Experts of a small language model.
Size: width 512, vocabulary 16384.
Experts: 12 experts in each of 10 layers, 384 SwiGLU neurons an expert, 1 pick a token, a sigmoid router.
Training: a variant of SOAP for the experts, 516M tokens.
Below are experts of layer 2 (counted from 0) of a mixture-of-experts language model. Rows are named router (the router's row for the expert), gate (a neuron's input weights, with its number), up (a neuron's input weights, with its number), down (a neuron's output weights, with its number) and show model dimensions 384-511. Each number is 128 + 32 x the weight over its row's rms, rounded and kept within 0 to 255. Numbers have three digits each.
After each expert's rows: "mostly gets" lists some tokens that are sent to it at least half of the time. This comes from a sample of Wikipedia text that the model never trained on.

# expert 4
router:143084088134122098058144151078142117087125105131129139091129128168101199191141154096106131120161102137119105117119169077210082128098106120120116139178134106125175175090074082127137149151126092138153131157157164096097089083133177144177100140150148128139100145111146054138140157136148193149085123137134116188126075124127090151181197084165057089165154147098093120109118146094085147143116
gate6:110125134149137137112109165063146174113059163146138124135136134188087123156123083126091125131118143152113117038056144146123149097081170161172147154141141137176121092175087117058156221074156149120120090069143156142114136126083125075101084166132040119115109165204079122161076121107179141148136107145139117138150102169110135083075109171105119088138152152072073147169150117085074123139072
up6:155136075174149180158123149148120136130102122099084116142094119151073105170113114066129153139144184131140050104138077090136116167100125143115151199153138117063126102126151095141138166106136079137173109131120099120146124132100072125169069110137165083113138139180059193178131142110070170141134132133161086130158153151103160144120196084155098100112169138141095123209113078198144131159067
down6:137131163140178149056107079134162134164132161113139157082122119092170145157119119141143095061094135126064100104126120104119150110187180102147192161145093142129171113133094087133136117131116120119125091178155197111119089153120150101102118108141124135073155173064137098178188182096127155158072060153089084167119143069132075120140187080165136171165091135108119101166126124119135152135101
gate7:107191137169109122175157121155146133119130110095141175109142134161069164121033147083160153146058146123030120083091142109219119064102103151099116132089108198163126195111129138105129102120158125118140102095178185099190126196113057181152129167127103135131137138108179128167148129101155122126084240091147117129089137142156156150116156122111137122118179101166157153146104147143171066130172
up7:075111111133123139202107123147084169156099108078126100129137133128123136120105045138113109090126120161170193128131075101200134087096079167128098148168158110156140106140131089111143160145123156151073153165193131140087157082151122108109187122157166149115093107096087109139200105077096196133100124103093103204097127083151119163141164110180076126112187160144083143155176128063101086150161
down7:088100174172114123065104087093083137138150184119095164176133071119077111129119149127123132139180120125151041131081115162084120067068177119061108128153118091099143131158063125081137109133133117143100122070074128139086110165181091172150150150138131127102101126122120138093218154090146144110125141134105116170203097102115166077100122076154109110158137192119228149120118175137081075086133
mostly gets: " would", "ions", " single", "are", " family", " band"

# expert 5
router:148124126083162123179109133183156102153142114110143108126095148086128081114144097171110158115122175092129150116147102170027172162145114116110116135124153118141091126155133135110113100100113127138094089128126093190124160164108129098116158138103119117081130136152114183141161127143136094103128156136143106051154213140116125108087031129117181182102135106167130153123152149174187141140106
gate6:147142151150207145161136160087123139142107145164097144117163126114139181196157153076154111108048118136095179123098111141089135176105115129130102082076108156139088170096162107126116105107133075123156126080152123133152112200123143052162149144156059156119118116168123152184128201160121091132108165155159096175116109087081102114163165142098035140161104074120207138148129154117097096158121
up6:105126136179184141163138176106136101131112102115079112172054137135131103121098092120139167163095046108083174127148141131077098112141142233094113155123098086150079127149215088152170134166141179167146162089085093084148077154143111080116074124147146140105086140130161160126058101147098088204137147094131101092122128092060127120186129141199131197110127114116058139088148048148124114146100
down6:160118118164117165180113111111109108133139152117129132100111141072137147136085172113147108121118140093143136209119084140104151136176138163141120131117132047158187131083097137094169192123113172107158100057133143103116146118149138131095113092136089180127084085098117081120089146153201191119111120148168139125180108139108160169085206135119136083152130173159165151106133149148100115135120
gate7:127171162143142121116092157141162162157144146188096191122138132117140148152137070110087128126102072144115119127053173116065104120141148139138101139115175121139124136134099109079137159142075155134108165074126091146168140124098164141112130132125107188126148104082190054131134136050155092099119184144133083132156100178165089098135104140130083150123146114218141135138179197158121108117082
up7:148106092121088133179116100092100124108177135161105196125111137085122133116177148133161122110071184114075137133094145127159197079116139075178119100139114092065049129143184107164173150085174131069157168148141144116115117110162166072133097127127143138130099102127054141173092058125202130153157145106165098129138145156095141174178134134127132165079076064188116110088148128120132113101122
down7:185085213184172195140205118207135096151115140156097185126142135081078115113169124129115184062098116101125160091140133134178038129154148118053143093108113111151050150133217145084173117133109185127137143172145158187156156077096113167171150112100122081179120114094163135127212155124135121130179097185127086074138109130085089148193117116103107130102096124124122113153165164115108177127106
mostly gets: " New", " $", " Mor", " David", " &", " Mad"

# expert 6
router:148124125083162123178109133183155103154142115110143108126096149085128080113143098172109159115122175091129149116147102171027172162145114116111116134123153119140090127156134134109113099100113127138094089128126092190125160164107129098116157137102119117082130136151115182140161127143135093101128156136143106050154213140115126108087032129117181183102135106167131152124154149176187140141107
gate6:058129113143106155141123128148156163138073112105137124107105116143140149125127133151122129137077126151173129081129074128126168190158121134166090137150149120083128186119101112125188141135072102075133111092112138118120135136134150150172081059099223154065144160175078110165126123186163141136128168101126136124138112066201184139069115088123158138123149117109119203126071139073095150148168
up6:122108194102185110124155108144112132110144143096109135141090152168096112166123146115102097099110090154171109102128143129129063126111148099111114091112122111202119085148091155103172109157129193134129106146131071164122136108075041115148096123122113146104123130143143139151056128097186146129122122131041112100139066142036118147097099137116139153166164123087117138142094187105114089109098
down6:141127141112193172078138119141128144136091163205138143045123137131123087119111098085109119105134161179124131149160124154158166092101126156085116086146153127084110108081164138116103182151164157067114126064115111109110107129126138175152017136074136113149084157092167080105130132102161112127185165117153124114143100134129156113141107125115154086102109098151122123127082085177066175160089
gate7:156162147162100136108193151132098226138131158124069090139161139136127108096146161131108136117166132114142195112146161140107159090135119121101151136170178074105110141173101154105143149052158120080108176154184188162047139157119142118113087111163111116083124138130064179099149145187078127169087101088105140126117065124133150169127144100172113137108115196193148112132145166141120078125147
up7:117113151111126133170169109137085150168113176118103161112104202111146160135153172121121120192092122079162087113114129132077167145115083067150117110070169087130055156132115177124151064124104143139078107146090141083154060099142207124087118159084165172077138174152117138149132127125133142163166076117107155169154129157200154131169105129127116123126090152152149149155160091142156116158144
down7:111062084122142100094155062107128144101099074114167146184097172101124121157119135151146129119141089091049073154122156107131095139137173126066162139079134143150057174149105130147126024093078191102146137124117131133088114145122156076133164137075152124096155100186111114108146148126145154189186116090194151117119121123139146020145065155139147085157162060158157178065195124155155157106148
mostly gets: "30", " team", ", K", " John", "004", ", D"

# expert 11
router:147123125082162123179107132185155104152143115110143108126095149085129079113144097171111158115122174091129149117149101171029172160145114117112114135123153117139091128156135135108114101098113128138094089128126093189123159163107129099116156137101119118082130135151114183142160127145136093102128158137142105052155213139116127107087033127117180184102134106167132152123152148173186139139106
gate6:096121144141186134165122141115174169149164119089117116125091136093168152088107166181154147100149195138181156099154102127126195161130147123068143079172091118117097153153174117071152149141152112172146159109138141117060053131128142157157063159131134100114097042110178121107128128110110089170095107109095115103203152137153145118122163136135130096079134111163160167098133122182137127153117
up6:127177122112174120151111144080106081095142144064059079199113120106127114143110114123130143086128147147035133135162148192105118143098137112119141116102146105083079126155087111162109164169143116121076189078077157209152146125162065150112132145134128125132120122148177155093107165135128139128087105120093115139178112128073108080145088122076177113105121122129096189140141129118162145114146
down6:136173161130108093086129101153180122139097147128156137103150122114148143073163069134119150173085154114097140109191154160159151083149142132197180086160195093160132144113147144111146108088126161159080159118159099125121128151100098123109171136168179115203194146175116097136120183141138139129063116158156116082216171130110140128044115107119173081148164076124151135130083143169151088125143
gate7:119134174102157175140086139147130150132107130172140120159155187196096140138061139080148116162146149113120115169151132110174136145136107151193144162155091130121145137125112097112129148172178190127118171138177150148131120174126132065117106175160126189097112079172098140141105138155164130120188149102090072102120135099087163121113144081150118147061149135181147085098144149125140146170103
up7:173102113111099132130068141100109108112113124122099125096066137099108142107141112102145104124097106085114092132104189160109065022146104144158071112121203167131127183160150153119162118134128148149160133149138157151157111169063150107121136136066081115114128085107149130085073141129137177144068126113107168164089118179115160138198117137132101153173046083122133096099161185135140122152101
down7:146103113103114078125102119051109153132157118079109130102129155048141073134156163086106121092098120076132111117115111122112070094151113135119136154094105089178116105105138152123139194107074098180131124146121089176084158160116094193084131144103065116072147151182098145093120108105117111103106177143095161132133142159131087131122082109111158121119176140153133131122132115070120127067054
mostly gets: " Ch", "°", " re", " County", " in a", " Z"

# expert 0
router:148123125083161123179109132183156103153142115110143108127096149086129080114143098171109158115124174091129150117147102171028173162145114117111115136125153119140091128155134135110113101100113127138095089128128092189124160163107129099116158137103118117082130136151115183140159127144135093102129156137143106052155212140116126108087031129118183182102135106168131152124153149173187141141106
gate0:110130169140167126070141125130082154166133187138163123161167117129114140181075115133085151124147099115075151100080137106143121191083137066077064125179121128155108127145117175059149152049112136109134169106132110131169134086098126150177033093137125128155146136079143137196146156137117105124225096114048188106185159135110168115069145166120121151103155103162112104158134203102128134131134
up0:136118190113101105079119102105102163109155069068151139142108158136159199121129106104121070194131072188148143138069146147185140173189074136146147147144098074166091125080077095074073094135143152183104107091102079095116105221144095131149140182149127098117153129123130141144166146097169168095085122113142132121141147100156077161092049056132191113100152145147120167216067204180112189151152
down0:111120132090142145116085095105095049109087086102181140128145162132136149121120108084180108169134074120161137205131158091100055131121106187148060086158142061138109089132184102178142101105163135130089088159097072107154091063107124135101127139116124125151118128126115147078162152119126133196177133129149136154089110175164138137105125146127103171110183117218119101225102119100120136117115
gate1:110107080042129114133142140141189117161125134149125111192096165095142127133200150142079169122129130131169095114128109153204128123165157120129139173184133138116075140122110133120078121096172073150134112122115174135173172167158117180128131087145136115172066194160112137138149073127064077074142155174134167137122138088116139123125146110089083171173181091109094066158133153133069122158140
up1:105149149185122180206173152077085132145113141128121142124122150173098093133121118132144111141128070127121160136103129160147164121124157149125133139076126103122137162110085129155100105166122134144086124101091119134193081138131127083068226160181135091096159118144128117159148137151136154110098130109106141186130071168091117123129093131118122114178121152115103150180145093155125161119149
down1:167190089099142150116085119145096067156067164101175086137119155118168173136100180139180150125135170149134108162086105196156120152161107139143077146137125120128147151132146128121114115059098108097138128142082111117110107124150112143120090144160153108115079156056088118129111075145127110092092162099107109131188122129128123113129154133132141102181184080093114132189069185160096154135155
mostly gets: " b", " L", " r", " l", " M", ", R"

# expert 8
router:141128129078167121175108138179151104152138117113143118123094146086126060122160100182118166129134134095137144098165099171050169154139123106101105119122156128145087129158166127111131092103114130138089103142118095192121167178114125097122146131106109100085118126145110183127149123141133088113121143154135119066148217144115131095088042132123194172106131105175111151106142146173171160141102
gate6:096149136082138125133122184114116162144118094077130145122162145144101137046137137091151129163090115175056088115115116108207149120085125150113087151120132133180138095111112115141176174163109088102097088106147101055110116124140176041094122110118130160136136121099145130172110158133166165181154134168072068105113087152157130168185157086126145134132153145108062127125069108139119149123106
up6:127201112128103134113150172102197142124093075145160165109070105135093110119043032182173134096234092117040162149139183176093159135105127109180199153099099127180125182113153118102174161134149098173157147102147078091148124086141187092118211115172161106151056101156112105157125128143134142159110129148126167119134111204085120160174076117160096133140089152077118108101140145076106149131141
down6:214088124137140107116171135152118096122153163130112148118117166077126133135149065199107108128110136177156134094122110111129109093143125154122148167150117107096133120084133151184148152112040153175127084092159105151159118130103167124088113074098131124098110147065138168109136126127168175061091099172104130142130108186168095148077142132106113105149088137056133118226135097145098115164123
gate7:144121126096095141131128149100117191134124092155126140141121158100137129190086154126125136173158150170132148117167150124133120145109103132097209137180182123165134135133147173156087135135053118117117164076148155157153128148195079115130142132143124144138177155108141121099115137099147127154106144112117177143109126112170087145096120147104168124146108148137100173082115125177129075170185
up7:102182129148143150155100139148097087061126070125117132122166079190140130154111100181130109154130161153110047079111103107151142158086134061154126123145078147079134156159114116140152133136104153102129156090153109110107093127144144096093072108155102093112131033161091159076144111120141182101174130188097186100162066162101107072192148133097096147114136128102131101132168142186124139136150
down7:059113124143119093116103075130149176118139128127129193130164187148117100129132125117137151169110106176146117171112136146168069209171125137190119138135137153142064060087098098142149159149142137221129104109129131144106093142137135043108114130090112157122130115106072204170092117161099153093089125080138104123130147113123151206103134151087166093157191125198111145107115099133106135157076
mostly gets: " =", " ==", " ===", " first", " as a", " design"

# expert 7
router:147124126084162123179109133183155102153142116110143108126096148085128080113142097171109159115123175092129149115147102171029173162146113116110116135124153118141091126156134135110113100099113128138094089128126093190125160164107129098116157137102119117082130136151115183141160127144135093102129157136143106051155212140115126108087032128117183182102135106166132152123153149173187140141106
gate6:117132166135134127124108169087122134129102118157117104132193168127180159132140096170166153134171169137106089123170086144152063093168118108112140142140126197168188117060097142186173115148113115098149090193129106154133102111158148168171090126153145087082154163096158170175116102130191090191157105096140114113129106162162124083088103099090167161193136170106124128093180116179109117181177
up6:107200119110217167144156195070150097119102168173071145113153109122109142142138100123135099163178156153161161178135094143085133165125127144085116125093156078129109204127055108173104178156141100133127167125127059148133142111142103081094125082167120118113122100200102107134118139127167163143129164111116178199100161102157094106101156097108112101074100157105147109134192158124143117141145
down6:151117137073095159058185114075117155094060122059089074176163113122119132180140184129155169099132137074168125124124106116123073124176086117149131160082167064131083090143075064178155159151136110108170144105151161148126088169137093141159131107153155110112110184185094115120174100097121123170080166154156159096156055139158041131061106097129151150145083125161165104093175105141194081137077
gate7:099170175123122137110135146115081136106159202131180112113130144185107124114151151133117115105141141097210152077109150167135107202102132164173143092111155158077081154126102133131143157089125129115173092125136153187113107172125159161118151124178147122154122145142098098120148132153113183108174109145154082164101187157091095105128114122139117137145083132177099121103108165103056135181182
up7:182086124167102127117125143190171105168077134128154193194090146144162146129089074121122165090167131097123119157163083192153110047055117125121177124199126133142087117139168136185157121122150185121160116204141177121133123186043090123128144143109144163125150166143130157126071082129126114152127113150142083114124058125123141170110120120083101133147079089071136111166107103119181105095149
down7:111131070072114036102176107134085109099122085087115164124114083136114051135145109131103131118102151124083072151112140121121110096097112132084167129133130091087096074178115110140136111132144100166141185088155138128121121195125170105096150066103163144187118145083145131139129047107129168156098111099106085123161111166107150110139088101151189119097033111090144170157186118119145144092105
mostly gets: "′", " has been", " north", " album", " has a", " cl"

# expert 2
router:147124125083163123179109133184157102153142115110143108126096148085128080114143097171109158115123174091129148116148102171028172162144114116110115135124152119140091127156134135110113101099113128138093089128126092190125160164108129098115157137103118117082129136152115183140160127144137093101129157136143105051155213140115126108087031129117182182102135106166132153124154149174187141140106
gate0:181072102172140135120111118122148141191114160118111125130139155109152138179163176169145162110142087182206139096130144153102113086089132171124118093183078110139107169122137135075091108095160147124117071172119117191124168142089139146180139092142163135122115096164170122074128160086180149148127113129155104198144174150184103157156124114133178140135123143155114184125134200113178129140158
up0:091122096160113091085102132063122110135130095103122113144129115129114113124126130110090135134105161148154140149143142135103120058171105136154141142089098157163150160157174095177154112086121119158074089145105166066081151115129096208232147184156114099110152118106092115139143081076108100065094116060108160113173088109099139124095119111114119135113156108139139161135044144079151117097167
down0:098167165114149123148128068111167121087119140153105129125102106120179138158111154129157115043136057132158102144065120123152151143115122118112074183164135156135135146128123143128186154072086129187136134125107124123104180113157114132108157085090132055095083114170108130146142061141139139174213114113096071095118128117163171114141134091148116107153126110100153078153071180133092126148082
gate1:145073075136109060162081133104142151144170114135144159159063101105147117178076141123106090150124142112046118148176116121098136071068127116146091149183109120111124178175186150135083190128127121111201141157179114144124104190183170154127136078122139111096117162113179108111180130139111132146121162172080137177121102115122151134099100111156119153138066127102103112128169130154063168153085
up1:182081148092094178067119124163162132144095122151106146135145120186142085114092135163164104138092071109171056080124084084082097144172145099145134124113084149119065134164129115074165083158134125085143130145101068172156156152130146130153114129159182106148114097115121187112066127131102087163134111095192112155064134129150077127215128151141148103166187119115148159090199081129101130119073
down1:137175119135116102099163133066163146082141101112126114054165155105168158187187112073109165199115090151109135170114153119167127126120135126131180162150091059131097109136128087147120190070127152109153133107133114060079149128110131079067095140105199119115103125182115112102111111170129138146179099177127083150154131124093139133210138100092147202143144112143144175079185165188117074113103
mostly gets: " \"", " one", ", he", " un", " | F", " three"

# expert 1
router:147124126083162123179108132183155102153142115110143108126096148086129080114142096171110159115122174091129149117146101170028172161144114117110115136123153118141091127156134135110113100099113128138094089128126092189124160164108129099115158137102120117081130136151115182142159126144136093102128157136143106051155213140116126108087031129116182183102135106166131152124153149173187140140106
gate0:129130144154142080108160099172143083140109190168162168087103141134090077115126150150107121136127215129110083171160131125162152114075106163162098122135117164033165122076109186142073109091109113109148060137164124107163090081112134171161147144161151122142052185146155100098109107104145158110106147154082164107087118173118089162168079146107105121187146149074091131122143130083153168108154
up0:146113128162110071112120150123145121143160144124116165151133204126084186107104165147108135105173059132118127152124125133173111099102068131123113115171144135103163098102179084168168153128162091149111082167113171134133178136141099139136114140183081093120162125132155134101121079148121179151140115106103158157093117106128110147145160125140101120147197132159058065136142142112132070123124
down0:105126140191112096094117156095073115162102097140121142185123079160095134133072166059152173135159125084139187125122117117158126170119164126111124122149199122066122082106092177120122157134190143126159149179108085158110179131162119116163165139157166147115114159092091139110160157113130154130186161068116163154159099153092127155091180154109134138116119112108178109117115151164147166200126
gate1:080118118116120156087122096143087134138092111164211145127123115093105098179082121142091119131154102124123135140158118140129176209093125151187200086136162139086141149155134114098084149140139122191077151140093122142189129102137127114100123135128127134126142174156115160139087092148142097074103069141085139197171124127136091140177108122135137085127132167152092138111146136062143107101138
up1:174097104155099109114132163176135176104140168113111161135147080156059137179101142082119152119103099138151124145136187120092165174093137121117092156075141140168180108095083141108129048134148130146127082149124070128109147145202114148142116181121161078114128126120102090154113133180107085142167189159166165150130102128160136073164087107154154167135108135133120097078130156127084082174129
down1:113099124159112121128107165121151140113048144132053081053197159112108134191108154059111125176132122110179165150192170160159120170111161141159093096131145198119125128140124130117139140110077154074113132187156132088152125130171075112167145107114191150099131191144171113086149062147078079121129160164135110073109076099165147090132131179118106156086104143080137064056184143087161133093170
mostly gets: "  -", "ed the", "36", " | T", " up", "|  |"

# expert 3
router:147123126083162123178108132183155102153142116110143107126096149085128080113143097170109158116122174091128148116147102171028172162145113117110116135124153119140090127156134135109113100099113127138094089128125092190125160163107129099115157137103119117082130136152115183140160127143136093102129157136143106051154212140116126109087032129117182183102134106166132152124153149173187140139105
gate6:123068133106162167142146108132094140153120129154095160120103104088164141122138124131135119121122115048157170157122140143149085129115082079134152170140174131128120124058168110177123131138120113155153179131088213154054132147123164220163119106193071122152155141103178147117139166091153114183182133159153106104115133196100120109115079139121108148176108134155122094117176100166175144092144
up6:130124149198114104168127104154106118155130098114148145141128176118156117170145130154186151126085175144212082172142145110139126160106161143109115080122114158120118170044160175135115196109160117109116148100160109096155158139140126142162158097104098134142137117151118066090177078099081090103145154115079180117154150119101109226151137105138223112144125152137147176129198100097123134115130
down6:109111141132167140069134183172044169164121134114177117140101100165079133122138149127120109130144118145210129159095085130135147209123155142122133138088191144145146101145151095158084176117180149098185130143107109209148129108118157160172141096125118160126100138062136047109114087117144104201121065113148108094135084116111095133133108204133159107139119080121083079148135108117144041156106
gate7:146131137098134143084097124093077184135086119140114135088145100150125095135069064070165083087122094168129130120151123127121101110148116067096149102107123133086103152105147134106117131114130111143143069199119124128144155108150128160127126077140097080130122146090086097166122160170136173105133085103104173137130147140124147217096132189123156113090127125080144145097155240144069177125112
up7:141106072147134157122194171097180113189101107101133128133154118127158122108093143165138170131132095144054130038120187142073156116080167175125101073182130125156141078109137126109135163062126150099125142108136150122132106182131144128183171130100184098111147091131120096141092146151142085130128155115096145100071100093122111141165139146201166164144113142139184089200087091110123087187155
down7:135146156084141206099147145105119125157145173145106154191119130077096129164201171106113085135108092111156131169145165058084124159130202136145137116163119159084122188231076131141085106160145142109122093048127087117172112083135159146109117076062112089122099185112132094107096135110107136101168074126110103089154128154128143099134127107073119128124082200120125137121088126140139082107110
mostly gets: " B", " with the", " be", " pl", "- T", " air"

# expert 9
router:148124126083162123178109132183156102153141115111143107126096149085128080113143097171109158115123174092130149116146102171028172161145113117110116136124152119141092126156135136111113100100113128138094089128127091190124160164107129098115158138102119117082130136151115182141160126143136093102129156136143106051154212140116126108087031130118183183102135106168131152123152149174187141140106
gate6:164056132074126192130119121140095120167106097123155152124161157130112116158106159136147146127096116164178149143170098115113155137151123095091056131162152101128145087125069090085134109101166126165129104096134108184167139106111078082170126092141157104113160132193179132121104106158084081079118093124112115185083166100161141197085152108175162099144141092124135083131113086121169154142114
up6:104103120119102019183181097124137095128084146164117163124166097131116107141210109108182138172134086143235121109104107075116194091105113178087103156121157110138127119127129100186123035170081069107113160141158113109128085101124125129096106135126087149100072186152140135158129148133123135135107133124135147167092104144150102131098095057124122033127126125144135089145076093091187122118105
down6:126139158098122180154117138140139157117151117174085132131127163154182161124150086079154148068124071113151095169127138141144143152116084151136106089129110075105168097064149098114133108089055124138201146144151136071130137137165139144112199150124217182172126132126127097122130155165127177143137149131132125109110108121114111107175110133142132068177100142147162101221106130131152161166085
gate7:123192102194141089070176163103171122121140120129109168160091135100132100145135111179105138089131096178134087059096128088182171109074153188118126138092162100085109172160152125172175132101128117150140089129117123150113084118082092071134116097118090153099136129146086149108106121124082140108151153135140202094074125180094148152122140144070150112120165119142181161089116156160104111135131
up7:108171095107085175104167089134116143133211112116142147100129149162147119090122116186146149160225110119158165124101113111129110153124100107148172165129140138058145164145154107137189140161130127113094120192137152131116106089108105168144103145132174135212142129075114152160127143125121139128146177121150167086132092125159238135142151104114117132146147098089165085117211094150100155183088
down7:126106125162123161137130129139129160119113101122119078101163116136104150113110116148146067135118146111147089140105126091148125040080140150089127108211110117127088105150125096108096161203140138113122177126150145161121110152149090138110194131142139144126128141106171189108124195191073077116052094128106130077153084144209116119044163171121133145111122120128156137150139120087092130150153
mostly gets: " film", " out", " c", " her", " / ", " n"